Experts of a small language model: 2 picks a token, a softmax router.
Below are experts of layer 6 (counted from 0) of a mixture-of-experts language model. Rows are named gate (a neuron's input weights, with its number), up (a neuron's input weights, with its number) and show model dimensions 0-191. Each number is 200 + 40 x the weight over its row's rms, rounded and kept within 0 to 999.
Before each expert's rows: "gets" lists some tokens that make up at least twice as much of what it gets as of all text. This comes from a sample of Wikipedia text that the model never trained on. Tokens count by the router's weight.

# expert 9
gets: ".", ".\n\n", " |\n", " \"", ",", "\n\n"
gate3,168,213,141,222,157,296,219,230,161,175,264,241,230,178,154,164,243,189,199,149,213,127,222,219,184,164,167,251,234,196,128,270,199,147,206,166,200,190,196,181,183,242,240,153,162,196,208,222,190,218,225,125,155,210,167,272,194,232,245,188,248,220,262,270,156,237,184,158,181,170,192,191,207,192,171,223,259,240,140,225,214,209,138,218,249,236,196,161,300,221,172,231,103,127,157,257,229,167,194,163,180,190,197,212,255,146,243,224,192,166,186,227,262,237,70,205,206,199,123,248,159,175,273,160,185,218,150,199,209,157,245,148,229,169,122,249,215,156,216,201,216,226,253,158,198,217,230,199,217,190,249,235,217,190,266,202,188,231,188,185,269,187,169,231,179,231,172,191,251,178,252,247,206,254,268,229,227,204,263,147,270,143,150,179,216,192,114,216,175,238,203,205
up3,215,109,190,143,151,278,163,255,165,153,177,177,205,274,231,128,188,237,246,158,225,215,163,106,246,225,225,131,221,195,190,190,188,198,208,218,179,160,237,198,216,167,165,242,284,189,208,172,205,216,209,226,215,246,252,164,188,245,191,216,194,226,200,150,220,205,209,165,211,208,257,237,209,240,218,169,182,174,177,218,215,214,231,185,147,210,237,159,138,149,231,123,280,202,200,234,196,179,205,222,169,129,251,210,192,200,110,175,208,237,218,165,214,193,280,247,203,162,218,224,248,166,258,209,182,161,120,316,122,169,220,201,97,146,242,209,188,196,226,173,219,164,199,248,198,169,242,221,174,156,109,149,183,170,210,121,251,175,227,113,151,205,222,208,225,180,217,233,178,172,209,134,210,144,200,232,139,166,166,274,218,226,165,183,190,200,271,222,202,233,247,291

# expert 2
gets: " |", "\n", ";", "|", " United", ":"
gate3,188,160,205,152,196,255,214,169,136,164,150,284,144,179,164,229,147,208,140,281,173,174,258,124,167,195,257,175,176,232,236,229,210,163,213,154,177,245,143,149,211,190,259,212,171,191,235,240,206,220,270,194,211,260,179,142,175,208,196,192,190,226,163,215,209,226,243,160,217,184,172,265,199,203,201,165,154,213,184,191,222,206,147,220,139,182,184,267,272,181,201,131,270,187,229,217,236,253,221,192,252,202,142,114,194,218,195,190,253,165,162,167,278,183,164,206,279,302,165,191,247,181,151,305,205,105,159,244,171,218,260,211,138,210,239,230,229,179,164,222,235,180,183,212,244,245,233,186,153,257,182,199,175,198,160,172,180,141,239,188,184,140,207,183,161,184,139,247,155,178,165,213,203,279,249,148,177,170,166,260,266,183,233,162,245,235,184,125,197,232,171,225
up3,230,181,177,260,101,135,159,214,232,154,194,221,190,241,230,200,165,197,174,206,179,185,217,210,160,238,233,170,229,83,168,214,136,168,170,222,201,195,180,245,150,181,227,165,246,148,244,212,228,245,152,235,225,196,145,189,264,161,239,264,124,193,123,212,128,199,211,202,165,216,238,152,187,258,221,249,180,199,300,227,184,197,167,154,206,251,168,224,182,237,265,199,171,175,228,250,186,190,172,163,217,214,204,179,211,164,225,245,214,193,199,221,178,214,256,228,185,251,197,180,207,179,132,130,176,209,262,119,267,239,335,153,266,246,180,158,195,185,219,222,145,126,203,235,190,199,186,181,202,116,168,271,166,212,197,258,184,162,145,171,227,174,215,201,182,232,252,208,236,214,198,229,230,224,182,197,126,210,165,298,194,241,225,233,256,130,199,283,207,218,150,234

# expert 3
gets: " he", " was", "th", " first", " He", " it"
gate3,160,256,195,214,214,135,238,178,210,206,234,140,174,261,153,193,221,207,230,237,184,209,229,266,182,246,164,146,273,216,172,246,158,217,117,176,224,111,190,191,142,170,160,247,181,209,163,247,192,194,160,158,240,206,204,217,181,178,177,228,270,192,167,151,170,194,136,201,167,151,209,157,141,155,201,178,304,160,269,213,122,187,201,172,226,280,187,144,136,204,243,198,209,230,227,201,218,190,228,214,189,184,151,113,232,199,173,163,179,275,171,168,190,118,175,184,187,261,250,166,184,181,211,186,287,204,218,166,195,178,177,169,205,172,187,228,162,186,223,180,208,186,259,204,222,208,208,241,214,247,288,236,220,205,205,246,193,182,133,231,204,163,269,86,99,158,300,186,193,231,163,254,183,243,169,246,139,256,127,164,254,229,237,180,248,195,222,206,207,180,166,226
up3,140,215,197,202,217,180,191,208,225,189,155,177,220,191,290,259,183,229,176,185,245,201,200,148,188,212,197,147,253,224,245,122,218,230,173,241,235,232,173,244,238,196,234,136,196,182,163,160,163,213,204,198,185,196,198,226,182,191,236,206,165,157,167,230,162,202,231,238,164,283,175,186,250,232,227,173,249,205,152,200,247,163,243,202,200,227,211,243,173,285,264,187,216,93,265,201,171,188,275,129,225,240,245,143,215,198,188,249,283,210,177,145,234,173,193,286,246,231,192,205,236,175,182,96,237,207,160,241,128,196,134,270,263,171,250,243,285,250,266,233,174,245,132,178,234,265,169,248,131,148,136,173,152,193,136,207,214,257,142,215,210,204,207,219,176,204,151,232,157,238,191,204,278,213,233,250,181,196,236,120,223,215,194,235,191,173,156,168,165,220,161,173

# expert 1
gets: " of", " and", ",", " to", " with", " that"
gate3,195,109,205,269,189,171,223,172,232,188,205,217,229,169,184,211,202,204,193,251,147,263,208,265,173,160,203,170,143,205,185,209,221,209,234,227,236,188,174,174,176,230,259,227,213,199,274,257,237,199,153,239,221,201,183,236,144,214,182,175,130,208,246,231,185,243,267,193,173,222,261,250,297,188,148,223,171,168,200,145,159,215,185,212,172,150,177,192,143,209,117,232,232,241,199,142,238,159,160,253,192,174,157,121,313,218,135,209,102,220,269,217,212,196,149,140,161,141,222,206,146,256,220,238,183,189,144,126,126,160,205,206,183,226,218,108,209,214,254,187,215,137,224,141,254,202,171,276,194,217,198,180,234,220,227,228,249,245,284,232,219,195,172,157,197,219,200,229,175,235,199,223,234,97,233,199,183,191,180,154,183,214,156,242,205,230,186,173,220,111,181,133
up3,172,207,218,181,167,253,207,182,226,224,208,225,203,189,172,233,200,209,181,254,216,156,192,221,185,231,97,146,204,285,236,260,268,184,242,153,134,156,200,130,210,204,248,215,233,160,180,181,200,203,180,191,172,217,93,162,206,151,124,181,273,220,246,158,187,150,227,187,175,145,154,249,205,204,298,250,244,170,221,234,215,136,204,193,236,177,240,206,228,217,193,112,153,229,222,293,135,168,167,270,248,166,223,197,180,160,235,221,226,204,164,186,239,148,241,151,155,249,202,206,227,196,185,230,180,232,229,254,265,108,181,230,213,162,178,254,240,158,223,186,204,240,190,133,147,167,278,265,188,153,232,234,211,241,177,188,182,192,247,107,123,217,261,229,180,223,200,191,152,142,162,204,224,194,264,281,206,179,212,179,197,194,111,196,222,220,226,192,197,157,189,146

# expert 15
gets: " |", "-", "|", ":", ",", ";"
gate4,240,242,251,216,171,140,188,139,206,163,124,254,240,255,245,272,178,159,205,243,252,264,122,211,183,220,182,227,101,198,199,234,214,292,224,191,273,151,166,182,198,146,258,188,219,220,123,164,221,216,204,206,205,240,194,207,229,218,129,162,181,194,241,177,239,119,197,208,183,180,140,140,152,131,215,196,177,206,171,266,195,258,157,188,148,254,246,150,188,279,188,203,158,239,169,149,138,188,215,197,183,167,214,239,214,254,152,220,212,226,159,188,152,193,199,224,206,224,153,148,195,189,242,162,208,196,254,208,143,150,195,267,192,149,174,163,216,182,140,262,231,199,153,244,182,202,194,200,180,217,151,239,162,137,136,213,230,259,261,267,228,219,189,158,181,209,262,183,222,243,162,189,221,208,261,220,243,203,234,152,123,210,194,231,182,189,146,216,219,256,157,82
up4,201,195,218,156,178,184,242,199,190,124,140,253,221,165,248,217,185,164,228,216,157,226,241,231,153,173,163,210,172,177,175,150,178,168,177,224,109,191,254,166,213,239,202,228,226,145,190,206,71,115,224,164,187,214,199,194,235,205,235,217,197,268,197,164,216,227,156,156,197,245,214,207,227,184,213,137,185,223,203,208,139,233,156,202,195,140,112,222,286,244,176,153,213,215,173,205,249,251,162,194,212,203,140,174,270,179,191,264,153,258,152,189,122,241,225,236,159,174,228,186,253,191,218,118,105,211,197,225,264,274,202,262,152,266,191,255,213,142,203,204,212,222,170,161,136,188,196,220,275,140,139,222,187,191,210,236,286,162,190,167,185,176,202,245,178,169,156,162,133,241,183,216,279,131,222,208,223,220,276,178,196,180,241,193,229,286,181,177,198,240,216,168

# expert 14
gets: " the", " in", " of", " to", " on", " at"
gate4,229,209,127,235,171,234,140,184,142,213,124,197,146,251,183,246,152,169,169,238,231,253,228,119,184,220,254,176,177,202,192,173,213,247,186,267,166,252,252,163,174,201,210,171,157,268,238,222,208,172,162,215,197,149,243,153,226,206,187,228,141,247,178,240,153,246,145,179,226,229,219,187,204,244,189,209,181,195,140,128,138,137,208,212,163,193,177,260,251,251,291,167,182,138,236,252,216,242,251,285,162,163,200,213,208,248,263,295,303,165,176,191,159,203,109,200,253,202,238,165,221,204,218,206,128,185,254,199,194,186,203,185,153,206,169,137,184,212,238,228,102,186,246,166,205,172,229,166,197,234,222,254,217,234,183,220,144,192,198,219,203,226,254,220,208,192,205,184,153,205,165,212,178,178,241,169,237,290,233,222,313,196,190,202,209,167,233,178,269,244,213,268
up4,150,156,243,192,187,172,171,298,229,196,193,223,184,260,190,165,211,260,204,205,181,231,165,175,186,126,178,193,193,279,207,214,253,214,197,237,228,266,109,156,169,176,232,257,163,252,179,207,208,233,178,101,202,257,119,266,257,228,205,201,148,264,167,230,243,222,199,190,236,208,198,219,109,224,189,241,198,218,282,192,184,151,190,154,152,191,186,273,240,187,203,267,195,211,197,195,203,205,224,203,193,286,189,242,165,250,185,213,167,262,189,161,285,224,209,170,209,138,185,231,214,186,154,213,128,171,232,246,242,260,157,205,167,179,171,223,233,210,211,175,153,129,214,235,167,207,219,226,141,230,185,175,233,264,136,138,199,226,211,237,251,217,140,215,157,235,213,156,236,184,242,303,180,138,300,217,190,214,209,192,202,225,271,162,239,245,215,167,250,134,138,212

# expert 6
gets: "5", "7", "6", "4", "0", "3"
gate4,216,139,164,196,188,177,177,221,214,197,154,232,195,96,162,186,155,267,143,246,113,231,274,186,235,121,161,311,160,181,173,193,204,194,168,225,158,175,139,223,231,230,224,217,303,208,192,171,208,162,222,221,138,191,223,270,191,215,266,167,223,193,218,146,178,178,216,196,246,182,261,188,224,234,253,256,240,219,145,144,288,195,263,224,266,235,263,268,145,180,214,157,203,218,259,205,183,221,195,212,179,222,225,145,236,150,199,220,160,189,231,198,233,230,221,248,157,254,233,251,194,197,292,220,184,131,311,166,211,148,180,197,242,223,177,137,183,191,219,217,206,207,185,216,195,216,239,189,171,257,210,214,182,217,136,172,240,169,233,172,168,227,180,257,270,256,167,258,135,238,193,202,295,236,140,196,184,215,182,217,185,176,205,237,151,252,222,237,189,198,183,154
up4,250,165,192,168,147,223,223,199,169,224,166,185,251,169,281,267,214,247,144,197,235,230,136,279,257,168,203,135,223,205,222,193,173,228,216,185,175,207,234,186,185,175,237,216,250,168,194,220,198,217,129,242,169,236,181,161,230,197,210,166,232,195,202,209,164,187,202,186,237,167,222,288,208,216,183,133,143,225,250,197,197,297,200,145,263,151,177,195,307,156,180,191,236,194,218,204,179,221,116,251,282,199,149,182,195,260,248,221,294,188,218,196,254,188,142,226,180,197,147,254,167,287,250,184,218,160,214,184,217,172,250,205,135,256,240,132,239,171,258,268,166,205,252,199,142,211,196,164,136,161,196,172,190,185,149,175,142,242,211,209,192,187,176,164,225,193,222,155,216,287,188,194,178,191,139,196,211,260,116,94,205,209,218,293,194,147,185,187,159,195,182,231

# expert 0
gets: " ", "0", "1", "2", "%", "3"
gate4,213,213,242,182,147,157,255,250,149,102,168,243,208,170,191,206,217,161,191,257,191,191,182,184,268,186,183,177,256,210,158,249,243,178,217,201,184,222,258,129,308,167,237,117,181,206,234,237,239,209,244,211,198,124,199,215,187,190,247,190,141,164,199,215,187,166,159,184,172,115,273,152,227,174,212,189,214,190,188,238,205,253,199,257,274,214,108,199,177,255,248,203,204,202,224,149,225,146,198,174,137,253,173,277,206,166,203,166,204,183,253,186,212,116,204,165,197,171,213,167,247,272,261,219,188,219,166,188,197,173,151,186,205,232,191,132,219,204,216,137,205,174,218,153,232,204,244,244,197,173,213,155,181,303,118,205,192,221,184,216,179,133,242,225,152,120,215,209,271,269,215,159,174,279,232,183,180,218,228,151,306,141,236,232,226,214,175,257,219,238,216,220
up4,211,95,175,179,164,195,237,207,156,192,180,197,194,199,220,206,225,193,260,298,228,230,243,224,145,209,198,192,257,209,230,223,198,181,253,219,270,171,216,175,241,220,240,187,200,244,194,212,266,193,289,167,209,235,162,203,178,311,235,182,169,260,198,208,174,188,251,225,276,159,156,213,176,205,249,156,162,190,140,266,195,170,214,189,235,180,209,177,209,285,184,193,328,189,221,168,245,169,152,248,119,210,221,194,165,137,207,210,276,233,270,200,225,293,148,174,156,195,168,212,249,225,133,233,149,261,185,215,232,221,195,283,125,208,205,188,287,230,158,181,194,202,207,165,285,247,209,119,177,188,268,182,204,141,200,192,232,183,172,213,209,207,204,201,209,116,100,192,225,193,242,146,231,240,202,183,219,226,206,227,187,211,231,264,209,137,192,213,202,211,236,215

# expert 7
gets: " a", " the", " was", " as", " is", " an"
gate2,240,183,156,149,241,186,232,216,227,211,223,198,206,234,148,204,231,142,196,245,273,198,201,186,250,178,166,145,148,174,207,208,179,204,279,102,216,152,239,192,226,141,157,221,233,181,274,184,233,161,255,166,222,200,202,175,257,196,252,193,175,265,227,212,214,261,189,116,186,207,243,193,149,209,244,198,172,187,130,275,262,230,144,179,221,227,181,223,209,172,228,176,219,209,157,291,165,202,175,138,164,197,191,220,222,166,245,235,251,163,173,243,181,237,197,177,280,137,175,279,182,175,192,222,208,213,198,226,214,198,215,175,220,235,176,167,236,164,257,195,138,154,171,131,239,171,230,232,91,212,281,259,182,219,220,186,190,233,195,108,142,165,187,272,158,208,156,140,192,181,196,206,225,225,183,333,202,166,269,199,107,248,196,220,140,170,185,225,219,257,189,182
up2,153,149,141,129,130,234,225,242,197,185,174,260,195,221,148,204,236,239,198,175,138,193,150,258,209,198,193,127,231,251,186,178,267,148,198,179,136,150,252,189,158,183,208,231,203,159,215,169,223,233,247,140,186,205,260,140,229,140,177,225,203,184,156,172,193,186,280,195,238,255,246,181,165,173,207,207,245,150,172,235,182,162,223,256,229,118,158,270,156,191,205,185,130,266,204,204,210,165,175,266,219,157,188,212,184,259,194,191,285,152,254,245,202,269,178,276,186,129,155,180,202,204,117,114,209,240,222,215,119,180,214,191,196,243,207,138,230,148,193,243,208,154,222,201,236,178,197,236,179,174,219,196,259,222,181,297,210,222,269,155,272,188,198,183,208,151,214,195,210,200,178,164,260,196,216,216,152,267,270,184,242,173,199,179,190,222,233,238,239,109,174,250

# expert 11
gets: "==", " S", " M", " K", " H", " B"
gate10,155,182,187,218,112,185,217,172,168,172,149,172,237,188,141,188,196,139,293,182,220,199,240,243,169,162,290,176,155,180,148,218,131,234,129,141,192,177,131,221,124,235,199,222,204,199,228,214,91,190,196,177,252,214,208,179,169,208,205,162,230,224,217,215,214,171,167,213,230,226,207,197,204,180,171,201,244,186,166,271,158,114,249,187,218,197,219,231,166,251,185,253,214,193,181,261,208,230,289,209,189,129,113,192,226,148,229,159,178,211,210,236,197,276,199,208,120,172,293,254,164,205,164,152,203,269,214,248,213,217,182,273,163,163,178,236,236,191,257,206,251,226,216,105,198,204,195,235,251,184,220,192,242,118,187,160,243,168,205,198,146,186,191,213,286,237,241,188,171,157,256,221,189,238,166,207,128,140,142,202,171,208,184,217,241,210,203,283,152,213,178,267
up10,154,232,233,189,160,177,218,251,210,206,140,191,191,178,169,195,214,164,212,151,217,255,192,253,219,200,189,235,182,230,188,213,250,225,210,184,179,228,148,204,238,263,136,234,179,233,225,242,144,233,142,233,244,262,119,260,220,220,204,249,217,162,220,167,223,254,246,155,116,204,198,203,275,225,116,190,250,129,212,196,216,210,265,210,245,178,248,211,215,216,206,129,175,167,205,131,214,238,148,184,172,119,213,217,183,211,182,247,199,220,230,217,142,207,228,189,255,135,140,278,235,261,184,228,173,255,230,235,192,179,206,171,148,127,239,155,222,222,145,297,177,200,235,246,180,231,189,224,237,188,161,209,200,245,249,136,138,245,142,178,185,224,201,190,258,221,146,239,208,205,299,169,149,155,132,175,249,166,288,149,190,196,193,166,140,221,198,266,218,270,200,124

# expert 5
gets: " ", " (", "–", "201", "200", "199"
gate4,145,167,217,116,225,224,206,213,199,133,225,168,219,210,146,168,217,224,160,177,193,173,232,198,277,172,184,226,209,136,183,137,218,189,225,174,147,250,185,184,99,186,231,195,193,329,239,185,189,185,114,199,161,166,184,138,164,183,140,224,276,190,253,219,156,189,183,156,212,229,174,229,185,175,145,185,187,151,176,167,238,232,169,204,171,175,215,268,166,213,245,124,211,222,151,126,281,208,156,169,179,207,246,236,131,224,207,159,147,256,134,184,235,205,239,219,237,202,132,233,207,210,211,141,200,190,252,173,207,193,183,212,172,261,136,65,199,189,245,123,173,190,198,245,180,231,206,229,153,150,130,248,186,223,136,193,196,279,218,257,222,259,189,219,194,186,229,160,188,228,174,202,221,154,237,170,214,194,192,184,162,207,162,212,136,267,261,226,233,246,159,140
up4,262,235,164,242,128,250,184,200,188,215,242,165,156,221,214,248,292,207,175,153,172,201,186,190,83,178,196,240,260,291,225,194,192,140,201,208,191,166,223,198,200,190,168,209,201,194,213,198,221,126,152,233,258,171,200,191,154,145,144,198,246,191,261,212,199,109,185,189,254,225,221,158,187,168,176,153,221,164,199,147,254,196,202,169,164,226,174,205,267,233,147,236,204,201,196,236,214,117,280,152,279,273,193,148,261,167,185,196,207,146,261,167,222,240,241,214,242,262,208,209,255,197,271,191,149,234,228,218,163,145,214,308,234,191,171,154,177,203,236,166,196,157,205,228,176,191,270,252,110,165,148,146,126,255,110,190,159,206,187,276,163,218,246,243,176,226,173,152,205,171,190,210,178,236,234,230,175,213,174,211,243,180,253,154,170,214,177,174,196,177,231,219